From a checkpoint of a small mixture-of-experts model trained on Wikipedia.
Size: width 448, 69.7M parameters.
Experts: 16 experts in each of 10 layers, a sigmoid router.
Training: a variant of SOAP for the experts, 9491 steps.
Below are experts of layer 8 (counted from 0) of a mixture-of-experts language model. Rows are named router (the router's row for the expert) and show model dimensions 168-223. Each number is 128 + 32 x the weight over its row's rms, rounded and kept within 0 to 255. Numbers have three digits each.
Before each expert's rows: a language model's description of what the expert responds to; "raises" lists some tokens whose logits its average output raises strongly, later layers aside. This comes from a sample of Wikipedia text that the model never trained on.

# expert 12
It responds to: Past participles after be. Past participles and adverbs after was, is or were, such as known as, used, released, made available, primarily.
raises: " in", " to", " on", " as", " at", " by"
router:110126143156107174148199175132130156137095110140123166088124100118136126115136138181111115189150168144100077139159219108160136137111099153127167137121092108143126128150

# expert 4
It responds to: Modals, to, word starts. The word to and modals like can, would, may before verbs, plus word-initial fragments right after a quote mark, such as "h, "to.
raises: "=", "ob", "-", "ir"
router:125065190112158103145149153126149108106111082163142112160121126150098118136155088144144125099126115148063185177080097154168120143102040115146139109144174132108154126078

# expert 13
It responds to: Months and dates. Month names and decade or year tokens in date phrases, such as "in March", "From December 2006 to May", "the 1960s".
raises: "/", " and", " or", ";", " -", " |"
router:167106128134151130067134233068156139188107115127094095138124123183168154109141078154166126100139114169185160138118118058116155097120144035171077134151196149130104135145

# expert 1
It responds to: Table cell separators. Pipe separators and small numbers in wiki tables, especially election results and league standings, with headers like Votes, Candidate, %, Pld.
raises: "\n", " ", " 4", " 3", " 5", " 7"
router:109094119092139088187119112100136167091190139115114129148132149089200188121144159150134091163112120075123088148127127145165176089100136117094118104101096181113042122159

# expert 6
It responds to: Line breaks and headings. Line breaks, especially around section headings like ==See also== and after list items or table rows, plus wiki heading equals signs.
raises: "P", "===", "In", "B", "F", "M"
router:113125117103127091135123192145092184094164082116131139123142135104103141169114149073108140152124112145073085124168145221124217155090129104187126108107165129097109185106

# expert 2
It responds to: Word pieces and entertainment terms. Second word pieces after a single letter (p-op, P-ol, p-ac) and media terms like film, album, Best, song, Genre.
raises: ".", " and", ",", "\n", " ===", "==="
router:100116163108148117098154174127138142196185103151074140158138171125077180152068106125119061126156152152127170126164091148098128127139107169108148137153136133089097107121

# expert 7
It responds to: Codes and capital fragments. Single capital letters and symbols inside codes and identifiers: asteroid designations, MPC · JPL, chemical SMILES/InChI strings, subscripts like _{.
raises: " |", ";", ",", "\n"
router:081165155166162141164120110151088179120144119132169108156104137112088125170172139145172065133082133118110159125142161156146134099108132091072113121161079138094159148119

# expert 11
It responds to: Word-initial name pieces. First pieces of split words and foreign names, such as Am, Ar, Ab, Ag, un, dis, sub, e.g. Amanda, Aleppo, abundant.
raises: "ed", "ra", "r", "ar", "id", "s"
router:113141099140134145130128182129108131111122217159086119140093081105147135140088118109103130111166077157138126166147118096123071116150127154159141100119127108066210133140

# expert 8
It responds to: Mid-word name fragments. Middle or final pieces of uncommon words and proper names, such as L-ough-borough, G-ow-ans, hall-uc-inations, phil-os-opher.
raises: " |", ",", " and", "s", ".", " ==="
router:107089139134109111134155155093121117163098150103164105118097166178141164173132122123120166103089140147093119114127162120235123103108087141113136086132127046119094129096

# expert 10
It responds to: Institution and place nouns. Nouns for institutions and administrative units, such as University, County, Church, government, State, often after the, a or National.
raises: " and", ";", " for", " in", "\n", " with"
router:167196155146125170114182055146107137096127147103138142091129042124121152085113127190145132139109136146078065108097116115135130123111162134077115105138112132168092116159